Experts of a small language model.
Size: 9 layers, width 192, vocabulary 5694, 14.9M parameters.
Experts: 16 experts in each of 4 layers, 320 SwiGLU neurons an expert, a sigmoid router.
Below are experts of layer 3 (counted from 0) of a mixture-of-experts language model. Rows are named router (the router's row for the expert), down (a neuron's output weights, with its number) and show model dimensions 0-191. Each number is 50 + 15 x the weight over its row's rms, rounded and kept within 0 to 99.
After each expert's rows: "comes before" lists some tokens at least twice as common just after its tokens as in all text. This comes from a sample of Wikipedia text that the model never trained on. Tokens count by the router's weight.

# expert 14
router:23 51 88 24 58 35 35 59 53 36 49 61 13 42 42 41 58 40 30 53 56 71 48 26 42 46 54 62 47 93 49 42 72 52 39 52 57 46 62 42 57 47 60 23 46 71 48 39 55 45 27 60 42 39 71 89 64 39 49 59 71 38 49 45 64 55 44 72 68 54 34 44 59 59 72 28 37 61 62 56 63 00 46 51 52 46 57 37 24 61 53 70 46 22 43 45 69 59 59 35 33 78 51 83 81 57 48 72 26 17 42 37 44 53 37 34 47 52 43 56 63 47 50 35 58 59 41 26 48 61 57 76 39 55 35 41 70 61 54 55 46 54 56 74 41 71 60 61 37 47 34 42 58 64 60 40 45 78 52 68 35 72 53 64 72 53 35 26 88 44 63 29 41 59 38 53 41 29 56 54 50 57 37 62 53 46 31 35 46 49 49 64
down32:62 50 51 75 41 58 62 62 57 45 42 64 73 42 39 58 59 38 56 26 44 44 55 51 50 46 36 43 55 87 56 70 67 33 33 47 44 40 61 46 48 38 42 51 54 25 55 72 43 71 44 62 75 58 48 47 53 37 53 50 62 50 34 51 54 59 48 51 35 55 47 51 73 47 51 59 39 39 53 36 38 51 46 31 47 64 80 53 43 56 32 36 59 15 65 63 52 66 48 50 57 28 37 54 50 60 33 67 52 54 36 44 65 75 40 23 25 39 55 81 47 80 26 58 39 24 53 50 59 39 55 62 39 69 52 53 68 51 28 14 44 46 45 65 61 51 31 00 71 30 62 49 72 72 43 34 53 42 46 50 47 24 32 42 45 44 38 49 25 51 27 49 75 48 39 53 67 21 21 84 74 50 66 53 55 74 44 14 38 81 53 34
down33:46 53 63 38 72 34 55 67 65 38 31 46 60 27 55 53 55 55 57 36 33 78 50 23 47 11 34 48 68 52 21 50 44 44 31 54 70 63 69 53 61 49 60 48 54 40 39 34 67 78 32 58 80 26 16 36 75 47 59 49 29 50 43 55 47 57 42 53 59 42 69 49 34 26 38 18 54 66 61 47 35 45 81 53 62 67 70 27 32 27 55 33 64 40 40 56 47 46 30 43 38 79 66 88 88 43 18 43 50 23 39 63 55 35 66 54 44 47 35 34 49 55 35 32 50 38 47 50 46 63 55 61 36 66 51 67 37 50 37 46 64 68 52 49 53 27 55 48 64 48 55 44 63 43 40 36 26 58 63 35 40 42 37 35 70 65 77 38 29 62 41 39 55 40 53 84 36 43 55 26 59 65 33 68 53 35 54 51 19 60 31 61
down34:57 65 77 70 30 44 28 51 54 44 34 61 43 45 69 32 55 80 42 41 43 44 51 31 43 31 39 70 52 19 12 23 68 47 37 60 69 56 64 55 66 27 24 57 59 69 56 53 78 30 63 71 49 42 65 77 38 37 62 78 52 60 46 72 85 48 58 53 22 40 32 60 76 61 49 48 75 44 27 54 56 38 46 45 83 42 49 62 76 37 65 53 38 66 74 37 57 57 47 62 52 49 56 30 56 71 23 29 64 85 39 36 60 34 54 33 30 54 60 45 37 45 59 38 48 66 30 44 48 43 54 55 59 52 42 49 43 49 42 40 54 44 84 30 23 25 73 43 41 45 43 56 44 36 49 38 47 47 55 51 34 58 69 33 24 27 59 41 57 35 44 52 22 61 58 57 67 45 41 56 61 40 21 53 59 53 34 56 35 58 23 32
down35:49 65 37 58 35 70 47 35 37 22 34 43 47 24 56 46 61 55 40 53 45 54 34 66 72 64 51 35 55 21 55 50 27 18 42 43 75 35 34 30 22 37 48 60 35 44 81 52 61 43 64 20 48 70 65 60 59 33 84 38 38 48 41 65 77 27 48 48 42 43 47 42 55 51 52 48 28 33 52 55 55 41 75 27 53 53 73 57 56 53 73 31 50 13 49 59 49 27 68 38 48 34 56 48 63 66 22 49 52 66 51 39 54 53 67 51 63 34 24 40 59 51 45 53 66 48 40 49 61 51 40 65 46 55 21 64 35 68 42 27 23 43 28 74 31 87 41 47 71 59 40 44 20 43 41 46 55 37 63 67 30 33 46 58 31 37 52 35 22 80 63 86 43 70 47 54 61 52 36 40 37 41 43 48 20 48 46 55 53 75 43 39
comes before: " |", "|", "-", "–1", " round", "–2"

# expert 12
router:24 32 58 59 43 56 42 53 64 57 50 44 52 59 38 37 60 20 45 36 40 72 41 33 52 51 64 68 22 74 45 40 36 63 70 33 49 47 69 30 60 79 43 31 65 52 46 48 29 26 55 43 39 46 50 82 44 31 50 55 58 45 41 69 62 50 84 50 55 36 24 55 63 33 29 55 75 69 55 39 62 07 70 33 38 71 52 40 43 39 40 57 40 50 35 12 79 49 43 63 26 46 26 43 83 45 60 31 53 58 39 60 41 28 54 18 38 47 26 50 80 46 79 45 62 56 44 67 51 58 58 56 34 47 54 52 74 73 60 53 50 27 49 65 57 63 76 23 50 48 70 64 47 68 33 40 34 62 52 40 57 52 50 53 68 23 58 29 90 65 57 39 54 53 43 52 63 30 45 29 44 42 55 48 25 47 55 54 58 34 40 58
down9:60 46 70 66 49 42 61 61 49 61 54 37 42 38 55 59 51 29 52 19 50 58 63 62 54 77 21 22 73 34 45 32 43 17 55 18 33 32 38 60 29 38 67 38 64 65 36 69 41 50 39 50 36 57 67 80 34 66 68 52 73 62 54 32 44 66 67 66 51 60 58 72 57 44 51 55 43 43 45 42 69 25 26 64 57 46 34 61 45 53 58 61 56 37 54 47 53 33 30 35 83 45 68 48 66 53 34 62 38 10 48 63 43 63 20 30 52 31 74 61 56 37 56 60 34 23 48 31 29 69 60 65 63 52 42 46 25 45 51 65 33 61 60 74 65 29 64 53 77 37 56 52 63 33 46 20 76 36 54 68 39 37 72 31 39 64 53 37 31 57 46 41 74 49 67 32 35 64 24 47 54 44 41 66 35 46 58 33 40 37 41 24
down10:58 17 23 39 45 39 28 52 49 31 56 49 38 46 67 49 65 28 46 58 37 85 39 42 17 74 80 69 60 90 32 57 76 32 52 83 38 36 68 44 59 46 57 44 60 46 32 38 53 62 39 56 50 59 62 72 56 37 74 33 49 61 49 60 53 33 45 40 56 54 61 63 31 55 44 64 42 29 58 49 41 72 39 43 55 53 56 61 48 76 64 30 43 39 61 48 64 68 27 50 33 52 78 58 46 56 70 43 59 63 48 58 55 48 37 44 66 77 56 84 56 40 34 10 48 56 23 50 70 21 31 58 63 62 54 57 51 50 44 60 46 70 40 63 43 39 60 41 38 25 30 51 42 42 50 70 28 63 43 44 66 45 42 54 50 40 43 36 41 76 48 74 58 55 78 71 28 30 83 53 64 76 56 78 67 32 59 58 35 38 43 40
down11:67 64 74 58 26 49 38 34 45 82 35 51 37 51 54 81 63 17 54 30 42 54 50 61 39 37 53 40 42 08 47 46 66 57 48 38 55 49 44 54 65 62 60 74 46 44 57 39 41 45 53 32 29 59 56 42 61 65 33 64 58 54 48 30 50 39 67 54 54 29 44 37 51 66 58 77 58 74 43 31 66 38 25 75 52 60 55 31 39 46 85 61 14 46 28 44 42 59 51 72 61 40 34 33 69 46 50 40 54 61 65 67 66 40 15 65 48 65 42 71 42 49 77 58 70 35 71 29 39 81 48 64 31 40 44 62 80 57 47 36 48 46 17 59 40 64 75 60 41 53 45 47 51 31 85 39 42 67 62 54 68 50 69 36 41 41 43 58 45 23 37 52 54 55 68 51 41 69 08 68 44 55 57 23 48 42 62 42 56 71 53 66
down12:38 70 44 35 62 46 71 61 75 53 63 53 28 18 50 17 44 43 70 39 63 24 62 32 50 73 60 47 46 43 40 42 52 60 46 51 72 47 72 51 49 33 57 55 39 51 65 52 68 46 52 29 58 55 59 61 33 25 57 50 53 42 42 71 33 43 18 71 50 64 46 58 71 39 38 47 67 54 55 32 87 45 60 67 39 46 35 43 59 84 31 65 46 62 61 35 27 49 43 62 52 37 43 55 50 67 15 55 24 88 55 45 31 48 40 35 59 31 75 24 28 38 38 69 32 45 30 57 40 68 28 35 31 67 47 60 37 58 65 53 41 41 45 31 40 60 62 59 76 53 66 59 20 53 23 40 52 51 36 29 59 59 64 65 49 34 68 35 20 89 78 55 43 74 44 26 52 56 40 58 24 52 49 55 62 47 62 62 60 48 45 43
comes before: " and", " of", " in", ".", " to", " for"

# expert 3
router:43 38 62 39 50 37 40 29 74 62 54 37 21 63 67 51 87 58 50 44 59 52 54 57 40 66 73 30 61 72 19 36 72 71 67 29 51 61 65 81 54 64 69 63 64 55 36 64 43 37 60 61 37 57 49 71 43 33 51 25 69 42 54 50 69 36 52 63 48 29 23 55 55 45 38 50 62 68 56 54 58 14 49 31 42 97 69 63 64 70 33 62 56 42 30 34 58 29 41 59 40 45 53 60 62 48 49 51 58 50 54 23 55 60 35 27 31 68 42 43 58 42 46 41 48 48 63 39 46 59 61 22 49 78 32 32 74 60 66 56 52 62 59 67 60 41 71 27 58 55 56 35 62 40 24 50 38 29 58 59 38 51 43 35 61 54 33 11 91 58 48 40 47 54 36 32 67 54 46 51 56 36 46 83 31 55 72 38 51 25 44 68
down4:66 39 43 52 40 51 36 57 30 46 41 49 34 54 56 74 74 61 59 52 64 38 38 59 46 47 43 10 50 62 38 56 54 49 64 54 19 51 28 55 62 48 58 28 61 77 42 40 53 58 36 17 46 69 53 38 36 30 46 45 33 31 60 33 43 62 32 55 21 69 30 24 40 56 48 79 33 66 58 56 64 31 57 60 12 49 60 54 76 54 39 34 48 34 35 40 43 57 53 47 73 48 34 51 30 72 69 63 53 67 41 46 48 99 33 38 70 76 41 53 80 46 61 44 15 45 64 78 85 48 30 42 37 70 47 43 37 48 61 46 56 33 60 35 50 45 30 60 29 25 52 44 68 21 39 58 39 54 45 36 46 57 34 29 38 30 26 41 14 50 67 42 55 54 44 56 53 38 42 37 44 57 49 36 35 62 59 55 49 42 35 38
down5:44 45 57 65 40 80 64 46 61 51 43 55 59 73 36 39 49 31 53 59 30 73 48 31 48 56 32 77 54 61 57 59 80 50 44 37 23 44 31 44 15 49 48 52 41 29 52 46 57 59 53 59 62 46 53 37 69 42 52 72 42 32 42 53 48 48 57 50 56 56 38 87 30 61 51 74 56 28 45 81 51 41 58 75 71 36 31 73 14 34 84 51 43 47 36 47 29 27 46 39 23 39 27 37 57 29 62 57 55 66 91 53 52 47 52 30 60 48 62 64 26 28 84 46 45 60 47 30 40 45 61 56 82 56 64 48 67 41 56 26 39 29 54 38 43 56 74 44 44 61 56 32 51 71 44 51 60 49 51 40 80 48 28 59 38 67 74 73 47 57 31 72 76 46 52 51 40 32 42 69 58 44 47 71 77 60 55 46 40 32 64 30
down6:31 33 61 34 44 60 52 66 66 64 66 64 84 55 77 42 56 16 40 46 59 49 49 11 68 55 44 57 60 79 57 35 44 53 43 69 34 51 58 46 37 68 19 39 51 37 48 35 24 42 49 44 26 65 57 47 27 44 63 10 61 64 35 35 36 51 57 72 18 48 48 61 54 50 43 53 63 61 58 51 06 31 57 56 56 45 50 44 21 41 55 50 35 40 48 32 64 36 79 31 56 45 75 61 60 62 40 37 57 35 66 53 54 42 43 56 70 65 70 57 48 67 22 43 27 60 40 50 63 68 51 66 28 21 29 64 52 47 53 45 43 64 53 28 26 46 38 58 52 63 44 49 50 59 75 42 52 56 46 64 39 88 39 62 46 75 47 65 38 54 38 70 85 44 58 57 27 52 46 42 39 47 48 80 70 34 50 34 40 49 36 20
down7:60 46 47 37 36 27 54 38 56 73 56 54 37 49 64 51 52 66 29 51 64 80 24 17 42 63 31 47 47 08 50 57 51 55 52 49 58 32 38 54 63 65 65 51 36 32 33 25 41 14 65 41 70 59 39 36 58 64 50 28 56 47 63 69 56 51 61 48 53 49 49 37 24 75 40 41 54 25 64 35 67 40 48 27 42 40 46 66 49 46 43 30 52 60 37 71 46 29 45 41 48 39 41 64 46 48 59 42 11 39 71 37 50 28 35 74 44 80 44 57 62 31 38 60 53 41 72 33 61 31 48 73 45 65 67 32 70 62 16 42 37 65 54 67 70 93 54 58 44 36 60 29 42 35 27 52 58 56 43 66 38 53 63 50 40 53 60 43 26 49 54 78 30 34 65 49 62 53 93 52 58 56 23 59 46 46 33 50 42 57 26 26
comes before: " the", "\n", " The", " He", " In", " It"

# expert 9
router:55 44 90 29 54 36 31 47 58 52 69 57 38 53 42 52 49 54 53 49 67 50 49 48 37 64 54 40 48 82 61 50 67 41 43 34 44 47 64 64 74 41 58 66 37 70 32 36 68 52 37 47 66 70 57 89 61 37 56 33 77 47 22 52 78 31 58 50 59 56 44 57 55 68 63 35 51 55 50 49 63 46 59 49 39 61 46 43 41 31 59 65 58 48 58 28 77 22 55 38 28 62 56 44 54 62 43 73 29 21 43 48 53 45 59 15 35 44 31 34 55 47 42 46 75 59 29 77 62 38 59 65 32 67 24 29 85 65 62 63 41 59 73 59 59 64 65 46 49 51 37 27 47 66 52 43 30 61 62 58 39 39 72 45 64 54 22 39 61 64 58 35 51 66 44 58 42 34 63 64 61 33 37 62 03 38 52 20 10 63 52 73
down20:40 45 62 27 39 55 45 26 21 64 62 49 55 48 59 75 59 49 17 60 43 29 64 39 39 37 48 34 69 34 55 42 54 79 52 53 52 45 58 47 48 17 64 28 73 34 38 73 51 86 26 36 74 54 23 61 33 71 43 54 35 47 60 52 41 31 75 44 57 45 58 79 58 55 64 69 19 53 43 30 55 72 26 56 61 35 47 61 51 59 55 51 84 08 77 58 59 57 26 43 57 36 51 49 38 51 59 50 52 50 36 59 44 44 43 43 58 58 58 70 12 53 53 68 32 60 72 36 71 59 36 59 69 34 35 32 46 39 46 38 46 48 50 44 62 37 46 35 69 58 35 39 56 66 81 55 55 85 46 63 48 46 39 34 64 58 04 79 48 53 45 53 65 60 46 49 43 59 65 43 57 66 68 54 46 37 39 33 48 42 42 25
down21:47 70 20 60 56 51 50 35 72 49 28 41 63 86 43 68 71 30 63 47 50 87 24 46 47 54 56 59 67 46 73 47 57 50 46 32 36 54 54 56 58 34 37 65 81 61 44 55 60 52 66 41 43 41 32 44 42 50 59 53 44 18 44 27 30 38 42 47 25 47 69 60 35 52 63 60 60 75 45 41 25 65 49 77 29 34 58 41 35 44 54 62 67 63 46 57 34 68 52 68 28 63 75 48 39 48 39 34 25 44 43 72 33 32 53 60 46 45 63 60 63 51 28 54 65 30 61 54 70 65 49 72 70 51 42 58 38 52 68 67 63 46 36 60 42 74 30 77 24 55 52 37 56 04 25 15 79 51 75 36 53 51 42 39 21 41 52 38 43 43 51 66 48 22 78 38 75 41 58 55 54 67 53 44 57 69 45 39 59 41 52 42
down22:16 71 60 43 57 68 26 50 73 60 56 32 23 62 25 74 32 42 59 38 60 33 71 48 60 55 17 24 45 35 24 61 62 43 65 59 63 47 54 42 65 40 43 60 65 69 60 52 26 45 39 19 71 62 41 52 46 82 57 54 18 43 44 40 59 62 66 57 48 68 56 73 78 56 60 45 31 27 40 57 27 45 25 49 40 48 36 58 45 73 39 42 47 26 52 17 23 56 60 27 38 29 43 46 54 47 59 55 33 58 59 53 24 41 30 59 32 68 53 53 64 32 54 56 34 54 45 50 41 55 48 60 67 55 61 64 80 65 76 36 56 49 66 50 41 82 49 68 38 50 27 64 76 53 58 63 47 43 41 59 65 65 57 65 48 34 47 39 43 33 33 52 46 60 62 79 52 61 22 44 38 82 87 42 34 49 64 40 43 50 55 47
down23:53 66 28 33 51 38 55 51 59 76 36 62 46 50 13 44 71 49 64 34 63 70 61 47 53 32 52 53 56 15 79 78 30 47 40 44 41 71 58 77 37 45 50 65 70 22 54 62 29 50 57 55 32 70 51 53 47 53 75 50 30 62 79 49 49 65 56 61 52 39 34 50 22 44 51 21 31 34 65 72 41 58 55 37 68 35 75 53 68 34 57 70 64 36 41 43 72 52 65 40 29 33 26 44 55 46 62 45 60 51 60 16 58 57 67 56 42 68 53 51 69 56 59 69 39 11 64 58 33 40 59 39 31 64 55 58 57 42 61 43 26 68 66 36 55 52 57 49 49 43 37 57 49 37 63 25 61 49 21 52 10 60 54 70 59 31 58 65 35 37 47 24 27 53 58 67 58 44 32 10 42 58 36 67 42 26 68 52 39 43 45 49
comes before: " ", " |", "\n", " 0", " 1", " 2"

# expert 7
router:61 68 81 53 42 61 61 64 47 42 35 47 30 57 57 45 58 21 25 26 36 59 42 46 67 47 50 63 30 77 58 36 56 54 60 37 44 56 77 72 40 60 66 58 39 73 52 55 55 29 39 53 42 53 56 74 47 21 41 59 60 61 30 60 88 42 66 51 64 43 33 57 56 22 25 21 61 60 64 32 35 19 44 58 43 66 48 34 46 41 46 52 50 09 40 33 56 34 33 72 39 73 28 69 80 54 19 66 30 44 51 48 37 40 49 48 28 54 48 58 57 45 66 37 55 56 58 67 36 58 72 63 52 46 42 51 64 49 43 38 55 67 66 42 58 42 57 17 46 46 52 21 44 62 44 37 50 37 38 47 67 45 50 46 61 50 63 15 99 42 52 40 32 40 60 35 38 49 73 30 40 59 52 65 33 39 61 46 55 41 39 63
down23:58 40 33 55 62 57 75 77 30 35 44 50 43 73 22 31 57 48 08 39 32 52 50 60 41 39 51 28 44 62 54 28 44 28 40 60 37 43 54 67 33 42 37 71 52 59 54 41 50 50 73 37 51 69 21 58 41 57 22 46 53 62 21 70 45 68 39 81 36 25 66 27 31 37 57 45 42 34 37 29 60 32 26 53 78 34 56 59 35 49 48 55 60 75 60 73 53 43 44 21 60 50 44 05 37 60 51 51 44 28 80 72 71 58 35 44 16 60 24 51 45 38 65 46 33 26 59 43 38 66 54 41 16 27 62 67 45 46 25 53 33 59 36 45 75 51 56 56 52 28 46 27 64 43 47 72 43 57 31 78 51 40 57 50 58 44 68 49 58 61 55 27 76 42 58 39 45 35 56 67 43 55 50 45 48 51 58 40 47 48 39 42
down24:74 22 68 41 72 84 29 66 65 22 70 69 37 46 62 57 35 66 52 47 48 33 67 63 61 55 58 57 70 68 54 37 27 51 26 62 39 31 49 29 52 65 47 53 58 46 44 74 59 13 28 25 52 55 45 51 37 50 58 49 47 37 84 50 58 44 27 55 63 19 63 44 49 49 50 51 46 37 31 32 33 46 47 46 06 30 47 56 50 51 73 55 86 58 47 60 50 59 25 53 62 64 27 66 50 82 28 55 60 55 36 39 57 45 59 55 72 71 42 72 52 65 57 48 44 72 36 33 48 33 31 68 17 27 32 48 56 87 42 42 46 57 43 61 61 52 59 64 56 32 38 28 61 54 57 46 76 34 40 54 53 48 66 52 75 45 46 40 61 56 59 69 39 62 71 78 54 58 28 51 58 22 67 57 47 47 50 54 30 67 58 45
down25:74 44 63 72 26 32 69 36 50 71 42 32 54 63 30 36 62 71 42 56 69 57 62 64 31 18 65 56 66 48 57 40 60 56 69 46 54 39 54 66 66 63 42 56 81 51 83 71 30 66 84 58 48 41 67 47 30 42 28 69 57 63 71 36 61 39 42 24 48 42 59 59 39 68 60 51 60 46 47 53 62 61 93 63 69 49 30 61 48 59 44 31 51 33 78 47 44 49 37 52 61 63 75 40 48 48 61 50 37 21 60 30 54 66 33 48 41 67 11 42 38 46 47 36 42 55 31 46 49 27 48 33 49 57 44 82 58 67 20 71 54 53 50 83 56 61 51 42 59 70 63 65 41 24 17 55 46 21 41 64 39 72 47 67 34 61 55 54 65 23 47 72 57 48 40 57 40 34 54 53 37 69 46 41 25 43 30 40 59 51 46 69
down26:36 67 41 70 66 59 49 58 42 49 17 36 47 59 64 81 28 50 65 77 44 39 28 47 58 53 31 68 50 39 41 11 54 44 74 64 50 38 51 40 66 67 74 35 72 41 74 22 46 39 31 31 74 65 43 29 47 53 09 64 38 35 33 55 58 46 54 29 53 35 72 40 62 47 59 30 54 66 46 78 65 73 59 95 48 50 44 55 48 57 40 44 29 53 32 60 51 63 36 54 45 52 69 31 47 52 72 49 75 36 67 66 49 46 75 41 16 62 84 40 86 60 49 46 32 55 45 49 48 39 27 57 55 66 35 24 42 43 56 36 32 45 43 45 52 25 49 56 38 54 47 45 42 53 43 51 68 52 52 52 64 64 48 61 30 68 20 48 57 46 65 34 34 75 36 31 73 51 36 39 74 65 53 49 58 51 46 50 69 65 63 50
comes before: " the", " by", " to", " a", " in", " on"

# expert 11
router:49 47 78 41 40 51 45 52 38 38 78 36 42 63 52 47 44 14 54 49 45 69 49 59 40 64 52 63 41 99 51 29 72 49 55 35 51 49 57 30 46 60 65 58 66 55 62 74 61 44 56 34 30 51 65 75 63 36 50 57 59 44 41 52 65 27 70 30 43 16 54 56 72 47 52 19 83 51 43 49 53 46 81 57 44 70 58 42 28 42 59 60 47 09 17 47 77 29 53 39 41 55 47 33 43 53 21 46 51 42 39 44 26 33 36 44 52 49 35 59 60 54 52 36 39 51 53 59 75 43 72 76 54 70 47 38 53 60 46 38 32 62 52 75 51 44 60 55 39 78 52 56 33 63 35 46 24 57 52 76 73 59 51 37 52 64 51 34 77 53 42 56 42 60 67 36 63 44 43 49 51 48 49 86 27 38 58 51 41 55 48 53
down9:68 62 79 66 56 42 65 37 37 56 55 47 53 74 37 49 65 35 43 60 30 65 47 42 40 42 39 83 47 31 70 43 39 40 34 64 33 52 59 55 47 44 59 60 56 49 60 55 80 51 33 58 55 52 85 23 41 54 71 51 61 48 44 36 45 83 77 31 12 72 61 51 52 38 23 57 51 44 56 41 55 41 52 62 57 17 95 58 36 55 69 82 62 43 47 51 21 52 34 71 83 51 42 66 51 39 56 35 74 69 39 46 42 38 38 37 68 45 66 58 40 32 14 54 52 50 27 47 43 44 67 46 50 41 40 55 64 57 47 59 66 36 38 56 58 55 41 60 41 49 42 80 54 47 89 48 57 62 45 25 64 79 51 59 53 55 51 57 35 23 49 53 37 35 31 57 29 65 36 66 59 60 49 34 36 18 52 47 24 60 71 34
down10:35 45 32 45 59 53 44 49 70 56 62 40 34 55 57 68 58 60 53 68 32 55 50 90 47 50 27 56 36 69 51 53 46 62 60 68 48 41 51 39 38 52 51 57 57 66 53 50 73 62 62 47 23 75 53 62 21 52 48 63 51 28 37 15 70 34 59 81 35 37 84 47 35 83 51 37 81 68 54 39 47 17 72 36 55 47 62 43 50 68 31 37 58 62 53 55 52 41 60 53 45 55 37 56 33 65 62 56 29 41 34 47 34 66 34 39 74 25 50 35 53 33 33 53 49 55 50 51 65 44 39 33 48 40 41 42 68 29 37 16 42 66 35 47 28 36 40 39 50 64 52 81 65 73 52 60 29 19 23 37 60 56 29 71 80 55 51 36 59 63 49 97 41 43 37 38 24 54 23 41 34 54 67 59 48 54 52 37 40 44 61 71
down11:78 14 47 56 61 64 43 40 30 60 07 45 30 57 55 54 26 53 50 37 24 42 49 51 60 36 58 52 19 45 70 27 55 45 75 56 54 46 61 46 55 49 32 32 55 73 36 34 70 37 54 56 46 36 65 30 35 48 46 71 66 50 59 46 65 77 44 90 26 51 39 60 55 54 68 60 35 48 67 43 60 26 60 59 67 16 60 46 57 64 66 61 26 57 45 35 74 55 43 32 52 73 45 45 41 59 29 66 32 18 54 66 50 41 43 41 54 45 16 41 38 29 26 47 57 55 65 43 61 96 50 54 48 24 64 56 46 60 41 75 57 26 56 52 50 66 61 49 09 58 55 48 60 69 43 51 62 69 24 32 42 74 47 62 31 42 33 55 40 48 60 49 53 54 57 62 76 47 58 37 50 67 31 31 48 57 64 45 51 45 55 29
down12:38 26 20 62 42 72 46 18 41 50 70 58 72 64 71 76 37 31 68 40 60 58 43 60 39 33 45 61 64 31 49 79 45 63 88 64 30 20 36 58 65 71 66 40 69 61 40 47 36 47 17 19 56 37 41 19 56 48 57 24 39 49 72 33 51 34 64 38 52 37 52 56 54 38 48 22 59 76 59 48 56 59 29 62 41 58 68 54 69 38 50 48 36 78 29 51 41 22 75 64 47 69 52 55 46 44 45 59 57 36 42 52 54 54 55 35 61 63 30 76 60 30 44 44 36 46 43 44 40 57 53 25 59 41 40 62 59 64 49 55 40 58 55 40 39 52 55 30 45 39 73 34 57 44 31 32 48 85 67 50 44 30 68 32 50 46 22 79 35 48 29 64 45 46 30 53 58 40 74 59 37 34 29 72 69 35 64 38 36 45 67 38
comes before: " |", "-", "7", "8", "6", "4"

# expert 8
router:60 66 66 37 43 45 52 30 34 49 56 38 38 53 52 57 34 34 39 21 49 66 50 46 59 48 64 41 24 91 48 39 48 43 53 40 48 65 61 39 62 45 65 48 38 28 55 57 60 34 51 38 54 46 57 82 61 10 50 39 64 47 44 45 43 49 92 78 60 39 28 42 62 24 62 20 59 40 66 75 60 48 63 21 40 66 61 39 71 45 51 78 36 35 30 32 52 34 28 52 20 38 51 58 46 53 39 53 64 63 45 74 38 47 44 28 41 41 32 50 64 22 68 55 40 79 45 50 45 35 69 49 64 55 34 36 40 62 53 50 31 77 69 49 30 61 74 62 41 73 62 51 52 49 56 51 25 61 58 67 82 45 48 18 50 65 59 03 64 61 61 48 40 60 58 71 70 39 62 36 51 56 57 41 47 20 42 60 47 56 31 60
down8:50 62 53 39 24 53 81 55 70 39 59 60 54 37 23 57 29 67 45 36 38 46 56 78 71 53 39 37 52 20 43 59 46 32 37 27 37 30 60 57 26 46 57 45 47 37 72 44 38 53 46 42 64 60 51 49 47 63 73 37 75 36 44 54 46 65 80 64 62 57 57 55 57 20 75 61 62 26 64 26 55 63 62 35 42 34 61 35 32 70 32 55 59 41 23 62 56 28 84 41 46 30 37 40 35 55 29 34 43 56 39 52 45 71 30 43 65 21 32 49 21 60 43 65 61 60 57 57 42 80 31 41 23 36 72 66 55 64 38 30 45 56 25 32 30 44 42 55 46 78 87 50 34 46 23 65 45 62 44 41 58 54 46 31 54 47 21 36 59 68 83 56 41 53 35 46 48 57 61 47 56 50 22 36 38 74 62 43 54 55 44 33
down9:43 32 75 53 57 63 38 51 29 54 49 32 67 51 40 40 75 13 46 53 57 52 48 46 40 20 44 46 66 31 56 36 30 38 34 41 45 62 42 45 83 30 54 62 89 36 27 60 48 33 40 49 62 59 69 45 29 54 68 41 51 78 37 46 61 75 79 52 65 45 44 59 78 82 58 74 64 44 57 55 47 39 20 58 27 63 59 35 23 76 49 55 81 31 26 54 39 29 80 42 56 70 45 54 43 54 40 52 69 42 54 50 52 63 32 50 30 61 39 58 34 82 43 74 55 43 47 70 58 42 27 46 49 30 37 71 37 53 38 53 51 36 58 63 47 47 68 43 83 46 36 50 60 70 21 37 59 72 66 37 41 43 36 63 65 52 49 35 75 30 69 48 67 52 55 45 33 66 75 54 65 34 66 51 52 54 39 43 49 66 39 42
down10:35 59 73 40 43 64 25 72 56 47 40 41 46 38 64 36 69 52 42 68 36 49 68 35 55 60 35 85 44 35 21 44 36 53 46 68 52 74 70 56 54 65 82 99 55 49 70 49 42 51 67 37 44 53 42 78 55 47 41 56 39 63 52 79 47 60 67 59 61 59 46 37 01 26 57 50 30 23 76 48 55 47 39 40 56 57 35 33 39 47 35 59 67 59 73 58 79 43 39 47 46 69 46 68 72 62 31 64 30 45 37 54 50 54 70 70 31 22 29 56 45 74 68 60 55 46 73 54 37 43 38 25 52 40 38 35 63 58 46 41 43 45 37 81 39 70 24 62 65 43 51 48 49 39 66 35 54 45 60 15 48 36 43 62 52 34 45 43 61 66 89 40 65 76 63 64 61 46 33 60 63 36 57 33 40 55 46 51 57 57 47 34
down11:16 54 59 52 39 34 72 51 17 44 35 56 24 55 36 17 46 29 55 48 34 65 61 39 48 43 46 51 35 19 41 38 52 54 81 39 36 20 60 45 61 23 55 62 65 53 25 26 61 42 34 57 37 40 78 70 29 57 32 45 68 57 44 40 57 59 52 49 70 54 36 54 56 38 37 60 60 41 47 43 57 82 75 55 48 53 41 47 59 60 41 55 51 25 50 51 41 60 49 56 47 61 60 26 47 51 23 49 45 27 83 65 26 70 46 81 60 45 56 25 60 47 56 34 43 50 77 53 41 49 55 62 57 13 59 71 39 81 56 47 68 46 41 41 46 48 31 72 46 67 35 43 54 44 51 49 28 39 43 62 42 57 33 29 22 81 60 66 80 45 35 54 49 62 42 27 18 57 63 49 13 51 24 42 35 58 66 52 58 43 53 68
comes before: "\n", "-", "The", "|", "In", "=="